{"n_experts": 128, "routed_scale": 2.45, "lr": 0.00537, "batch_tokens": 65536, "train_tokens": 290100000, "steps": 4427}
Below are experts of layer 5 (counted from 0) of a mixture-of-experts language model. Rows are named gate (a neuron's input weights, with its number), up (a neuron's input weights, with its number), down (a neuron's output weights, with its number) and show model dimensions 192-255. Each number is 128 + 24 x the weight over its row's rms, rounded and kept within 0 to 255.
Before each expert's rows: "comes before" lists some tokens at least twice as common just after its tokens as in all text. This comes from a sample of Wikipedia text that the model never trained on. Tokens count by the router's weight.

# expert 32
comes before: ",", " |", ".", "–", ")", ")\n"
gate0 [122 139 149 122 112 137 161 147 135 139 118 157 106  98 103 117 122 112 115 134 130 125 131  89 150 155  78 140 106 124 166 137  82 117 111 158  73 132 113 146 177 130 158  95 150 103 131 139 165 157 159 137 112  95  78  95  97 123 125 134 118  96 121 117]
up0 [122 164 142 143  86  98 131 102 113  72 115 141  96 129 137 117  93 142 159 107 123 132 104  91 136 131 121  90 119 138 119 112 142 120 116 114  95 125 116 174 143 104 115 129 117 118 101 132 156 132 111 104 124 114 147 114 145 144 100 122  99 126 189 111]
down0 [132 109  98 131 108 142 123 115 119 118 112 100 151 124 117  80 145 103 119 164 134 115  90 135  75 145 129 162 136 161 120 120 107 149 123  87 173 121 101 160 109  99 119 116  92 124 117 132 112 148 119 106 128  98 111  88 138 110 136 129 163  92 148 114]
gate1 [ 69 126  99 149 108 129 175 105 151 118 144 111 129 131 111 165 134 168 159 122 125 105 126 125  85 168  89 130 134 123 152  83 119 116 131 135 164 148 125 142 145 116 104 169 122 135 147 159 137 109 147 128 136 147  94 129 179 110 152 114 168 137  80 123]
up1 [154 116 112 117 117 137 112 137 162 116 173 133 132 113 140  88 159 133 148 164 107  76 149 136 138 151 137 149 152 139 127 126 117 104 114 161  85  92 146 138 116 102 141 185 129  93 116 121 137 140 138 151 139 157 137 110 163 162 138 138 119 141 116  89]
down1 [ 96 101  77 142 108 121 107 117 130 147 128 149 115 136 134 110 126 111  94 152 135 127 139  99 100 151 160 142 117 155 147 145 145 141 120 160 143 133 128 140 155 154 149 158  85 100  68 174 149 149 105 125 119 162 113 109 137  72 110 110 152 155 164 152]
gate2 [ 89 145  95 142 164 119 110 163 110  99 145 170 183 149 134 135 107 119 145 115 134 117 115 130 153 126 138 170 152 141 148 104 151 164 123 128 144 113 157 150 156 121 126 181 124 103 103 109 151  60 107 131 105 100 122 114 134 134 116 132 115 135 143  91]
up2 [113  94 129  92 149 164 125 152  93 145 114 113 125 155 108  82 173  69 119 109 156 156 124 108 108 143 106 104 127 119 122 108 122 148 134 125  85 106 145 136 153 146  93 157 118 121 103 120 181 138 147  79 135 107 123 120 111 148 147 114 116 179 103 113]
down2 [119 152 113 166 108 137 133 164 151 178 128 100 113 149 109 129 172 140  91 118 132 166  92 146 163 148  88  83 136 120 167 146 151 135  92 136 145 126 138 127 124 149  96 107 150 119 133 130 119 137 130 128  88 120 128 112 106 185 130 106 141 137 143 118]
gate3 [119 121 134 170 136  95 119 129 135 167 137 129 122 146 104 132 117 133 131 142  96 162 137 121 101 151 124 142 187 124 114  71 127 124 137 116 138 137 111 146 173 145 120 154  91 115 139 136 131 158 117 130 154 139 131 112 134 133 138 195  90 120 135  95]
up3 [115 112 147  97 170 143 112 145 133 109 129 129 133 113 124 109 139 157 134 110 141  97 128 114 126 174 173 175 153 144 131 107 124 103  93 121 121 129 134 129  99 120 104 120 122 118 140  86 119 124  87 133 157 144 123 140 125 121 120 101  94 102 169 135]
down3 [128 169 110 132 131 159 128 109  91 106 114  97 165 136 170  74 137 138  88 127  97 121 107 134 127 154 142 154 170 112 122 106 152  92 126  89 107 101  86 131 117 136 108 132 155 129 121 125 128 138 121 117 118  73  80 144 154 139 142 138 138  80 175 114]
gate4 [180 110 171 124 133  96 127 119 135 127 108 145 164 122 134 161 107 117 153 128 124  78 161 152 141 131 136 118 153 145 149 110 133 108 159 113  81 167 114 154  91 157 157 124 102 125 128 124 113 125 123 107 118 115 167 104 123  85 157 129 135 141 117 100]
up4 [169 141 121 136 149 134 130 123 124 123 106 119 121 123 113 148  97 175 144 148  97 145 166 113 105 137 146 115 125 120 132 147  69 139 106  69 127 128 147 128 148 153 115 131 112  97 130 150 132 112 136 123 124 111 124 122 147 115 102 155 134 131 125 126]
down4 [179 118 127 144 125 129 139 140  98  97 154  79 148  61  94 115 121 137 158 127 135 101 104 152 104 164 123 120 164 147 165 150 163 161 147 102  90 109 134 100 102 115 143 144 108 128 125 137 150 135 146 111 158 138 162 136 168 169 126 104 105 176 125 117]
gate5 [121 164 142 103 164 143 133 145 148 155 166 147 145 117 153 102 106 117 131 161 143 114 154 155 127 120 138  90 151  90 130 110 139  93 124 130 164 150 122 104 125 124 122 107 123 169 143 129 119 108 115 122  79  91 130 111 133 118 121 150 181  85 149 130]
up5 [115 136 104 144 143 156 132  98 175  95 100 107 169 125  88 159  77 170 140 115  71 165 140 109 176 130 107 133 136 141 120 156 149 140 143 132 169 136 139 132 125 130  88 123 121  98 182  95 136 102  96 141 199  93 143 132 105 142 156 126 124 129 118 112]
down5 [ 88 143  89 117  91 141 152 149 159 112 135 132 142 127 124 145 138 153 135 121  99 120 137 124 126 125 151 121 152 123 117 115 135 157 137 131 132 161 119  91 151 130  92 134 166 118 127 151 107 105  56 140 124 167 133 147 101 160  86 127 108 104 102  83]
gate6 [116  90 177 147 131 144 120  97 124 158 139 168 103 138 147 137 105  93 133 162 112 173  99  76 158 144 118 134 153 124 121 117 149 121 148 154 123 159 149 148 148 178 108 135 107 162 129  95 101 103  82 130 121 164 132 149 110 118 141 145 114 125  85 115]
up6 [117 145 106 163 110 141 118 151 170 102 139 109 137 138 123 111 144 158 108 104 146 193 124 103 160 151 123 180 122 125 147 122 155 156 136  88 110 127 142 131 157 132 148 141 114 125 154 133 139 145 124 104 127 113 147 115 117 133 170 136 138 100 119 124]
down6 [130 150  90 113 175 138 100 101 129 126 151 106 148 123 184 103 143 144 137 166 123 207 132 103 133 185  84 108 175 125 147 128 161 141 127  99 117 130  98 107 144 132 145 151 101  88 103  93 158 118 116 123 119  93 161  83 100 125 141 136  71 133  89 147]
gate7 [109 100 103 102 134 159 130  93 122 121 145 164 141 105  61 153 125 105 144 117 103 121 140 154 135 179 107 146 105 105 118 109  83 125 175 110 111 119 148 134 112 150 167 103 145  96  96 120 125  85 163  97 149  93 116 106 131 148 117 101 144 157 114 126]
up7 [162 172 134 118 140  89 125 141 128 129 154  87  95 117 103  80 111 185 128 123 102 165 132  95 156 133 111 121 110 130 122 104  86  90 130 155  94 132 107  91 107  68 130 146 109 150 117 183 149 102 146 151 149 137 178 151 109 124 136 169 119 132 105 133]
down7 [148 140 107  93 112 110 128 122  95 103 100 100 126 107  90 126 107 141  83 122 123 138 158  99 113 100 126 107 131  98 105 115 109 147 147 118 105 139  94 158 113 130 107  67 125 150 155 103 156 138  96 137 145 124 168 162 149 139  80 112 135 155 120 176]
gate8 [159 126 128 132 115 106 114 139 118 144 136 181 129 167 178  94 102 121 167 117 129 109 102 142 147 133 113 131 150 148 141 154 104 141  98 128 122 122 150 118 126 115 132 111 148 120  98 128 121 104 158 121 118 126 103 128 121 129 126 129 159 111 122 103]
up8 [120 116 117 117  89 101 134 113 112 121 154 106 119 105 102 130 151 109 128 132 122 118 150 126 129 127 164 130 142 126 114  86  89 125 105 123 155 139  90 126  95 144  92 164  82 143 136 120 134 155 110 127 124 135 157 144 138 134 103 127 113 112 165 114]
down8 [129 166  93 100 132 131 160 124  96 100  86 159 151 130 131 157 155 144 115 107 105 130  94 175 131 127 132 119 100 149 108 109 140 102 168 122 111 173 204 125 132 105 150 122  78 131  98 112 162  96 144 121 120  91 135  95  64 119 138 119 142 144 124 155]
gate9 [113 124 119 147 126 168 129 113  99 145 187 116 107  67 136 121 159  99 163 133 101 139 159 120  85 146 107 127 118 134 136 130  85  90  74 135 122 134 108 124 126 159 165 137  68 139 138 125 130 107 135 122 113 127 143  96 137 109 131 109 135  94  77 140]
up9 [141 119 141 136 165 114 145 140  93 125 119 124 130  89 107 108 158 149 180 110 114 139 158 100 123  92  89 154 131 111 160 160 167 121 142 108 104 108 160 158  97  98 172 126 145 137 143 104 146  86 106 122 133 110 102 146 181 151 176 120  72  94 155 127]
down9 [151 130 112  24 152 148 130 137 104 127 135 101 117 109 120 131 142  44 149 119 105 124 136 100 121 130 113 152 112 107 105 142 130 156  74 177 128 106  80 145 118 118 174 117 126 121 145 150 125 180 150 124 117 125 114 119 113 107 156 152 134 125 131 112]
gate10 [127  80 169 152 137 120 120  98  81 149 143 209  91 120 133 131 122 120 155 110 120  95 188  74 144 139  62 124 116 153 106 124 124 133 137 105 121 150 132 129 108 146 153 132 139  70 135 137 143 129 139 104 126 155 152 108 127 113  98 145 145 137  87 129]
up10 [101 171 133 121 120 127 125 146  79 123 109 126 104 139  82 127 102 115 103 139 147 126 149 108 135 114 113  97 121 153 129 136 118 104  66 115 119 120  94 115 125 158  88 117 136 101 102 182 102 132 161 113 134 185 132 119  95 131 114 147 183 135 125 149]
down10 [174 133 133 163 126 151 143 130 164 155 110 136 134 168 100 116 114 130  99 150 126 157 150 156 160 165 147 104 103 133 110 101 139  89 132 119  86 160 144 122 134 110 170 108  94 157 110 115 152 149 102 103 113 120 149 113 134  78 143 118 141  86 126  81]
gate11 [122 101 119 128 146 137 107 102 120  60 104 130 142 157 119 134 115 138 160 111 121 115 127 137  95 143 121 108 112 108 103 126 119 108 133 143 135 119 107  95 123  83 109 112 120  95 192 121 191 168 108 181 112 161 118 130 140 147  94 131 149 113 106 114]
up11 [144 133 186 136 113 126  97 124 141 120 175 103 183 160 135 136 148 134 123  94  96 136  78  81 123 132 161 130 121 125 111  83 124 154 113 141 137 168  98 161 129 132 125 119 126 140 129 131 116 155 118 116 130 161 160 150 126 133  97 113 139 115 162  82]
down11 [121 115 155 136  74 164 148 128 151 115 121 159 128 143 155 131 137  94 193 126  83 100 139 108 102 117 126 152 150 145 136  73 156 111 107 132 106 146 127 143  98 154 102 140  87 132 159 126 114 153  90 177 110 117 153 102 142  92 113 177 135 112  79 125]
gate12 [107 136 117 150 140 124 112 136 127 133  87 118 123 155 117 132 121 144 132 132 145 118 153 118 133 119 106  97 108  90 112  86 116 180 105 146 114 167 145 131 180  97 131 125  58 113 120 126 106 121 135 143 115 146 121 138 175 122 143 113 126  96 113 105]
up12 [ 92 132 112 112 126 104 109 147 131 124  95 142 109 131 132 117 157 117 113 110 141 136  76 153 121 146 112 110 125  99 122 180 127 120 133 138 125 146 164  61 111 130  82 129 147 134 133 103  84  71 118 103  87 135 127 112 139  94 159  88 149 143 126 138]
down12 [124 139 129 146 137  78 150 158 115 115 125 116 119  87 128 128 122 161 137 117 122 106 105 129 137 110  96 137 169 117 117 129  68  91 109 160 158  95 144 159 143 138 182 139 104 145 166 141  93 118  93 123 153  99 137  98 174  95 123 128 148 140 112  69]
gate13 [110 148 135 140 161 142 127 153 151 137  97 163  90 128 143 131 140 105 120 136 123 128 107 117 123 114 117 117  53 152 108  91 105 122 154 136 137 176 137 158 107 145 134 127  94  92 106 121 148 113 105 145 138 111 142 118 158 141 142 134 165 136 115 142]
up13 [111  78 137 161 152 118 141  82 131 157 117 154 137 100 138 135 154 144 123 122 125  88  97 109 142 106 171 142 144 127 176 140 151 124 170  84 116 129 138 103 143 131  77 102 144 142 124 119 157 127 118  91 146  97 107 117 127 136 160 108 133 101 100 143]
down13 [148 140 123 136 129 131  93  98 109  82 155  92 130 144  95 143 133  96 117  79 128 165 106  96 100  92 158 103 112  92 131 132 117 128 147 124 114 106  90 132 114 137 163 116 112 157 145  97 161 130 162 147 140 166 122  95 114 151  87 117  86 124 111 162]
gate14 [110 163 104 136 166 164 115 115 156 125 155 184 133 107 130 125 142 110 130 167 108 102 111 103 108 105 144 144 121 127 158 119 145 122 122 159 120 143 123 115 142 139 113 136 120 129 120 141 107  96 107 173 125 117 135 119 160 177 149 132 114 155 166 141]
up14 [179 128 101 143 143 106 139 176 135  93 181 125 166 119 141 145 141  93 155 109 126  90 121 140  89 153 152  97 124 118 158 122 108 125 168 148 117 166 101 145 104 137 206 101 135 117 110 149 142 129 106 145 144 109 139  87 127 133 139 146 154 141 135 134]
down14 [156 182 115  91 161 136 150 164 112 111 123 111 131 115 129 109 113 134 146 150 141 160  92 136 144 129 131 138 104 114 149 116 138 113  76 128 101 112 160 106 142 119 120 144 147 120 121 127 154 116 132 133 161  78 175 140 136 171 148 116 177 119 120 111]
gate15 [ 88 163  95  62 126  96 129 123 147 105 166 141 152 111 127 126 115 124 132 136 142 130 111 100  96 174 142  94 109 132 117 153 119 106  98 117 130 142 128 125 107 171 105  88 113 117 142 120 119  92 142 111 161 142 117 153 102  79 156 126 111 112 155 151]
up15 [151 111 131 115 131 126 129 124  99 141 131 100  89 110 114 166 127 125 106 139 153 178 143 166 109 100 119 141 130 112 145 127 137 152 184 175  71 113 144 124 146 138 152 135 118 137 121 109  96 139 129  86 152 103  91  99 133 147 112 134 122 114 143 154]
down15 [115 126 141 105 160 131  99 176 135 121 149 101 154 112 123 107 134 122 160 155 139 169  94 199 151 145 145 141 128 122 151 150 131 134 126 138 176  94 112 126  75 133 114 127 138 125 114 133 126 114 147  85 140 119 167 128 120 123  93  77 150 112 102 181]
gate16 [ 98 157  95  98 125 179 182 127 139 150 147 123 138 128 124 132 119  96 155 121 126 154  78 125 120 119 106 143 114  86 127  85 154 106 143  83 124 118 146 119 161 100 106 136 155 122 126 109 147 113 151 137 127 107  92 114 107 125 144 133 166 108 154 112]
up16 [162 124 138 115 109 129 134 149 143  92 129  93 133 120  87 153 135 130 149 183 125 103 118 156 155 142 107 147 116 126  84 119 131 144 123 134 138 178 178 129 141 134 102 141 138 122 123 136 142 103 124  77 146 111 125 143 165 117 172 160 141 125  84 127]
down16 [123 127 114 116  96 120 150 149 149 131 157  97 134  96 132  97 119 155 118 114 110  66 131 138 111  77 100 107 152 107 118 139 128  93 130 126 116 144 109 132 137 145 135 122 152 123 138 138  74 172 156 154 139 110 128 136 107 156 100  95  88 131 114 101]
gate17 [ 92 168 133 138 134 147 138 102 164 134 113 114 130 135 125 167 152 118 110 118 135 107  87 133 165  99 111 127 149 158 126 147 153 110 135 139  95 137 153 156  71 108 137  97 143 130 112 135 113  71 198 133 149 110 151 148 138 101 113 143 145  84 138 111]
up17 [103 158 138 119 141 132 127  93 162 171 126  97 105 129 127 160 118 166 128 123 184 114 145 144 128 127 124 150 132 103 158 129 122 135 155 117 165 135  70 148 143 105 161 102 122  93 163  96 123  98 152 125 142 154 120 105 118 135  94 127 111 111  91 112]
down17 [125 123 154 203  80 106 130 138 156 158 142 131 167 153 137 136  90 121 117 152 172 139 100 110 151 123 138 155 130 105 124 126 153 148 110 133 111  81  84 141  96 124 144 127 150 115 119  92 104 120  87 151 117 145 112 151 180 116 126 131 158 120 129 108]
gate18 [132 147 131 119 138 120 158 150 124 140 116 170 169 128 110 159  79 100 105 127 161  89 136 126 183 160 119 152 148 161 146  98 130 119 148 148  88 106  92 172 127 144 104 238 130 130 112 110 144 126 130 162 106 186 128 133 135 170 144 153 113 158 113 123]
up18 [131 121 155  98 150 161 155 143 111 127 109 118 139  81 134 129 166 161 123 154 160 124  93 135 175 107 126 138  55 144 114 136 120 170 117 120 140 157 130 108 115 164 127 109 144 121 137 105 128 154  97 113 116 118 153 126 127 139 136 115 137 102 121 108]
down18 [122 145 147 105 104  85 120 129  70 115 120 109 136 165 146  99 146 152 129 145 124  99 102 121 145 103 152 176 124 117 114 144 130 105 118 167 117 166 127 128 100 152 117  96 103 183 115  96 104 165 130 112 135 111 138 120 151  93 140 107  99 131 108 139]
gate19 [ 77 111 124 139 115  97 109 132  83 145 122 111 126 104 144 127 117 152 131 147  96 165 107 100 108 151 100 116 108 132  85 117 134 122 118 107 153 125 128 135 133 159 178 119 100  99 105 109 124  87 148 154 146 163 111 132 156 178 120 144 155 104 123 152]
up19 [115 138 103 135 116 173 120 164  74  85 155 110 125 120  82 133 171 133 113 114 100  96 158 116 102 150 121 154 148 139 102 106 141 126 110 120 101 114 132  97 156 166 155 148 149 117 123 118 110 158 106 134 141 125 164 103 112  76 141 105 123 175 147 112]
down19 [167  84 130 138 138 143 127 111  84 136 113 184 175 129  99 122 131  88 138  85 154 125 127 145 130 151 146 123 158 136 138 120  66 141 109 144 112 120 133 166 128 179 106 139 131 130 142 116 163 170  96 120 118 122 167 123 106 137  99 136 111 158 102 163]
gate20 [ 91 123 103 198 147 123 185 151 116 129 123 117 112 185 107 116 125 134 156 170 122 109 118 143 155 141 117 112 138 118 122 139 137  70 143 152 121 183 135 143 119  97 143 186 114 107  93 147 140 118 139 181 134 131 120 120 151 116 123 117 120 135  81 110]
up20 [128 123 144 157 139 114 109  99 129 109 117  80  48 170 151  89 162 143 153 125 122 139 152 113 154 130 136 170 108 136 104 147 129 172 140 105 155 135 127 148 132 100 131  78  90 134  99 164 124 101 133 164 138 102 167 115  91 139 124  95 105 153 115 167]
down20 [157 128 176 121 137 117 156 142 185  84 145 122 159 158 111 141 159 157 153 105 110 121  86 139 152 146 112 107 133 145 122 131 133  90 147 114 150 102 138 118  88 138 108  97 111 183 149 112 133 118 173 113 100 154  81 114 170 129 154 149 133 130  95 128]
gate21 [130  87 152 167 144 132 136 131  93 170 127 158 139 147 140 135 109  99 172 142 152 134 109 138 134 117 103 147  88 105 149  88 151 134 141 150  89 123 131 174 141 137 137 114  91 148 113 122 153 105 124 143 121 170  85 114  95 156 167 143 115 139 157 128]
up21 [117 103 133 126 129 100 124 114 157 166 153 128 132 149 145 150 170 106 150  74 124 131 138 139 136 101 130 169 111 127 103 125 118 138 117 122 124  97 166 126 112 160 137 166 135 125 170 121 138 149 137 148 104 107 119 148 114 165 109 131  81 104  79 160]
down21 [137 144 129 102 188  98 154 119  91 151 138 124 154 139 182 112 116 147  93 113 129 118 137 168 126 136 135 131  76 129 111 109 129 107 124 171 179 114  69 143 150 137 133 125 143 145 124 121 151 160 190 104  98 101 144 129  97 141 139 135 142 144 125 135]
gate22 [121 111 151 140 121 101 170 126 131 125  84 110 160 141 131 121 125 103  76 110 118 152 139 156 133 129 126 121 117 140 125  86 163 121 149 107 113 122 148 112 100 131 141 163 105 133 139 149 136  85 148 115 118 126 166  86 137 125 104 150 110 115 127 129]
up22 [109 161 134 120 151 112 160 133 181 128 117 145 125 122  98  74 107 104 133 117 122 132 158 136 150 116 128 109 120 106 128 116 133 138 161 121 116 136 118  99 109 142 135 101 120 142 131 183 161  93 150 112 155 158 106 136 116  99 110 151 151 105 131 149]
down22 [124 136 179 128 127 136 134 163 128 158 131 157 125 133 115  89 110 127 110 123 132 101 126 127 121 148 109 121 130 178  94 120 113 136  92 133 136 159 112  94 143 116 129 129 130 137 101 130 158 103  95 132 164 109 103 164 113  95 152 142 172 111 100 109]
gate23 [142 134 147 142 103 150 125 177 104  98 123 149 108 118  88 140  84 167 141 127 132 115 131 125 129 160 104 138 151 147 173 113 173  96 125  84 163 138  76 129  78 138 130 161 130  61 139 145  99 121 127 108 105 107 137 149 169  92 136 122 126 132 105 163]
up23 [121 141 137 107 167 155 161 133 159 132 108 110 114 115 104 152 142 106 145 135 144 134 137 174 137 154 112 130 119 133 168 125 111 111 150 149 122 159 108  90 102 122  83  98 123  99 165 114 147 114 149 101 118 108 107 122 135  91 133 132 130 157 121 119]
down23 [ 66  97 144 151 110 154 123  91 141 101 163 135 166 150 176 130 163 161 136 147 148 122 115  95 149 163 141 141 160 171 186 133 119 125 133  71 128 127 117 141 122 135 134 126 120 155 156 105 128 109  98 167 141 138 127 101 110 124 110 127 109 142 135 128]
gate24 [ 74 113 158 141  91 144 118 176  88 140 134 158 144 140 107 119 107 104  99 128 141 125 170 138 124 105  76  97 156 162 121 137  92 114 117 128  97 109 138 132 139 151 124 117 116 143  78 157  90 112 123 147  84 132 107 147 146 134 148 120 192  99 127 114]
up24 [159 127 149 125 143 129 129 140 118 120 127 109 127 147 118 115 159 131 134 148 132 113 136 154 182 108 135  72 135 102 134 153 153 144 162 122 136 145 109 131 153  76  89 111 119 125 120  87 120  98 123  91 156 130 169 106 117 128 134 131 143 103 167 139]
down24 [ 82 143 148 119 144 118 145 136 128 134 124 120  90  98 117 146 153 116 182  94 140 131 156 127 154 145 126 155 151 180 135 157 137 132 146 130 114  90 146  71 108 115 111 116 158 121 120  91 138 139 109 136 117 170 158 127 141  96  98 117 203 118 143 152]
gate25 [102 157 165 126  89  92 151 175 118 142  79 160 142 129 112  83 150 149 115 142 130 120  95 127  97 107 130  75 141 131  80 139 161  80  92 128 100 121 148 166 156 135 133 129 117 137 123 123 128 110 106 113 115 144 108 145 115 140 109 125 115 113  95 129]
up25 [140  89 144 107 172 147 128 125 114 142 147 124 140 121 113 101 194 142 144 118 132 134 114 115 120 127 184 114 142 130 122 106 116  99 104 116 138 122 140 125 146 134  94 152  84 152 144 119 103 148 128 158 127  71 133  94 152 150  74 120 112 105 188 121]
down25 [112  67 123 142 130 170  88 120 122 134  88 154 119 127 121 102 117 144 140 112 135 164 107 121 125 116 126 102 160 120 138  97 136  66 144 119 138 129 128  88 112 127 108 122 160 146 110 115 142 142 152 109 123 149 139 168 137 142  92  76 123 125 152 167]
gate26 [139  74 119 132 128 113 108 136  96 146 116 131 129  96 112 123 144  98 163 125  93 128 170 127  94 160  97 122 156 110 162  72 123 115 139 103 144 129 115 110 122 134  97 160 147  92 111 157  90 106 104 141 117  94 126 166  77 119 128 137 129 112  87 101]
up26 [147 104 141 127 136  86  78 113  98 123 165 101 132  60 128 114 158 112 110 157 145 114 119 135 146 128  63 118  83 144 117 106 128 131 106 116 109 143 109 131 103 165 115 125 145 141 106 136  98 102 154 105 165 165 128 139 153 137 133 127 164 132 165 114]
down26 [165 114 159 178 152 104 123 121 125 134 132 129 119 127 120 129  81 102 113 126 136 119  76 140 119 116  96 154 154 197 112  99 154 131 131 141 110 146 101 101 116  99  98 161 123 128  89 152 106 127 123 155 121 110 119 144 121  87 117 165 117 114 140 114]
gate27 [102 118  71 143  82 141 167 133 167  76 116 101 153 113 142 147 192 126 130 156 105 113 146 157 104 159 116 132 148 143 126 190 101 130 105 108 143 108 136 124 100 150 130 117 106 143 157 161 138 160 119 132 145 147 122 167 142 158 120 125 155 128 174 113]
up27 [141 160 134 136 134 155 129 131 144 111 136 147  97  97 130 156 149 119 182  90 188  89 147 129 106 134 125 122 139  94  78 131 103 136 175 140 185 114 138 160 141 100 123 142 122 137 124 129  98 164 108 141 132 164 126 148 137 129 127 161  77 120 157 141]
down27 [142 161 103 126 168  91 116 187 139 142 138 149 159 124 134 120 144 122 104  96 134 116 138 187 118 166 115 143  66 105 142 109 105 157 154 117 110 137 116 152 129  66 173 129 111 112 109 128 146 140 162  99 143 139 119 131 132 135 128 168 135 135 185 136]
gate28 [121 142 140 172 129 113 118 155 131 180  90 128 106 117 104 111 120 152 128 126 139 157 154 112 140 105 136 133 108 163 158 173 145 131 119 106 126 181  93 157 139 105  62 108 105 146 147 121 117 117 156 110 142 115  73 122 127 160 177 101 132  95  69 165]
up28 [104  98  85 133 107 158 175 140 166 116 112 136 140 133 137 138 114 135 127 110 161  90 147 115 109 134  84 112 144 121  94 125  88 163  92 134 132 132 172 134 141 134 112 132 102  80 118 147 142 162 126 124 115 130 157 128 115 105 122 157 109 124 130 122]
down28 [151 147 117  99 138  78 142 145 121  98 134 153 119 118 133 147 130 105 143 190 133 137 141 152 110 133 118 148 141  95  90 136 124 103 178 132  80 135 125 100 131 132 118 120 123 152 103 139 115 135 102 114 143 137 141 157 119 173 156 121 106  98  96 104]
gate29 [ 99 106 120  87 125 109  59 132 139 117  85 113 148 122 143 119 146  95 137 144  98 103 147 138 125 188 122 112 124 123 132 119 172 144  93 131 117 169  97 125 126 145 126 127 115 109 108 181 122 111 165  98 111  94  76 130  94 129 160 137  87 115 101 146]
up29 [143 106 137  95 120 115 112 155 178 133 116 144 108 133 107 138 100 103 125 119  82 112 126 113  94 134 154  93 106 114  83 146 127 140 138 128 128  96 128 107 152 139 176 144 156 160 125 154 144 119 141 160 136 150 129 103 128 137 191 159 119 128 104 111]
down29 [125 107  96 147 114 122 147 172 113 140 121 152  75 134 107 139 125  96 121 160  89 118 157 109 118  71 116 126 100 125 101 103 119 104 127 158 134 127 130 121 112 144  88 145 130 170 103 171 113 142  97 139 105 124 159 116  93 154 124 152 134 128 135 120]
gate30 [131 154  80 184 133 107 117 100 143 127 106 147 160 135 138  84 151  85 128 115 129 122 116  70 126 173 119 123 116 137 124 125 101 180  95  98 152 181 100 165 139 121 103 192 129 115 144 114 144 131 108 159 107 147  93 121 131 108 161 157  84 104  98  96]
up30 [129  96  86 106 124 122 130  84 120 122 122  75 137  67 118 113  88 142 146 153 153 130 145 140 136 138 128 166 113 100 139 126 127 131 138 140 135 128 168 147 119 141 117 117 132 141 130 129  91 149 133  90 107  74 178 133 136 130 115 133 125 174 118 157]
down30 [115 133 118 138 135 100 142 108 138 128 102 115 141 133 124 161 101  91 121 115 116 108 144 110 127 164 112 135 159 127 114  97 141 175 153 118 132  95  94 151 152  94 117 120 110 129 128 103 165 152  77 148 115 128 141 118 107 123 160 139 126 119 131 121]
gate31 [ 83 111 134 116 105 109 124 128 141 125 123 162  90 136 153  94 126 124 109 146 137 111 118 107  96 132  92 112 104 117 114 142 132 118 112  98 128 102  81 119 103  93 141 177 141 125 185 127 122 157 102 148 179 135 111 135  78 125 142 149 157 135 137 123]
up31 [110 116 122 145 105 128 142 117 143 192 120 148 108 131 120 156 106 145 113 103 148 144 157  92 153 128 152 154 104 122 133 101 115 115 118 104  98 112 102 119 124 132 115 142 124 136 168 138 135 157 138 106 107 156 140  92 116 147 165 110 136 127 121 112]
down31 [ 85 113 143  77  87 130 104 113 140 173  96  59 126 130 124  97 146 157 148 135 120 131 142 147 167 115 106 142 136 128 130  71 104  94 130 132 140 142 113 152  99 117 164 155 138 139 126 145 137 129 149 167 135 110 128 168 152 130 134 163 146 138 152 147]
gate32 [107 136 191 148 144 129 113 118  96 137 169 146 130  95 137 100 120 134 117 155 130 148 110  78 131 145 100 143 112 113 162 123 179 132  92 138 186 138 146 114 124 122  95 165 112 119 131 108 155 115  97 134 101  78 141 143  76 155 144 172 118 113 103 125]
up32 [155 118 124 143 124 131 188 167  98 139 126 176  99 166 147  96 124 110 132  70  96 130 119 108 176  95  97 128 142 124 140 116 115 102 124 124 139 112 108 119 104 164 128 169 135 118  90 164 101 152 106 179 173 163 138 123 113 119 138 156 106 165 158 101]
down32 [138  95 114 131  71 143 105 181 130 170 113  99  82 175 137 129 117 142 111 108 165 108 138 133 146 117 144 178 142 110 110 117 102 126 118  98 134 144 146 134 103 128  97 153 135 142 156 135 100 110 152 119 141 120  97 145 170  92 139 147  98 127 106 102]
gate33 [147 102 111 118 131 204 121 126 127 126 108 161 133 100 124 160 135 132 109 153 119 116 131 100 155 136 109  97 123 136 146 116 143  72 135 122 130 146 118 128 116 144 116 136 159 147 130 120 116  94 116 138 108 125 152 111 161 114 137 131 140 167 101 115]
up33 [154 156 132 184 136 154 111 113 126 156  96  70 119 102  94 157 109 139 102 108 114 143 113 146 114 165 141 109 138 104 121 118 181 145 144 157 154 108 103 114 152 124  90 120 129 126 108 128  97 114 112 117 129  86 122  91 119 135 115  75 142 125 145 156]
down33 [120 134 136  82 121 110 180 143 125 139 101 119 124 137 149 102 129 140 124 117 114 133 134 133 128 141 118 117 161 109  99 121 146 112 128 138 103 100 126 150 164 142  63 192 119 121 115 130  98 135 119 100 137  98 151 155 126  80 122 125 137 149 103 127]
gate34 [150 143  83 161 175  86 123  81  69 124 117 151 132 165 112 155 108 149 108 158 115 111 132 104  96 133 135 150 117 145  99 117 148 124  93 160 112 137  96 106 131 112 104 160 100 168 118 146 106 136 140 160 108 157 109 106 138 140 147 144 147 171 157 159]
up34 [110 135 111 148  87 157 119 125 160 160 146 142 117  68 123 128 135 134 155 131 137 135 103 147 135  90 122 159 165 163 131 103  72 113 139 121 152 140 103 127 111  69 145 183 120 126 101 147 160 149 130 131 168 102  91 119 133 133 160 118 151 150 159 135]
down34 [118 146  88 153 117 177 106 148 131 111 147 132 105 146 155 135 156 104 172 124  90 146 131 148  96  99 136 123 143 109 137  96 133 136 158 171 141 147 153 102 129 155  93 157 110 115 125 129 156 109 116 107 146 131 114 154 112 142 156 120 109 120 160 155]
gate35 [135 157 172 114  85 175 116 135 130 107 121  78  90 129  74  59 129 120 155 136 132  87 125 161 139 117 136 181 135 114 163 102 117 119  96 115 150 141 160 101 174 122 160 114 121 160 134 106 108 104 136 136 147 167  97 118 121 140 105 121  93  91 115 113]
up35 [ 96 153 145 161 125 118 135 112 138 139 139 110 159 156 128  67 112 105 121 125 150 165 106 102  97 130  96 142 160 136 154 125 138 126 154 119  96 147 171 152 161 149 157  97 131 113 168 120 112 119  97 135 140 118 105 125 120 159 111 144 143  94 122 107]
down35 [138 140 147 130 124 125 137 130 141 181 155 141 148 145 145 107 122 101 149 106 112 143 151 151 165  79 115 166 119 130 112  88  99 127 119 131 109 129 137 130 139 109 124 137 128 157 112 104 159 126 116 142 120 151 129 117  80 177 138 126 109 150 113 152]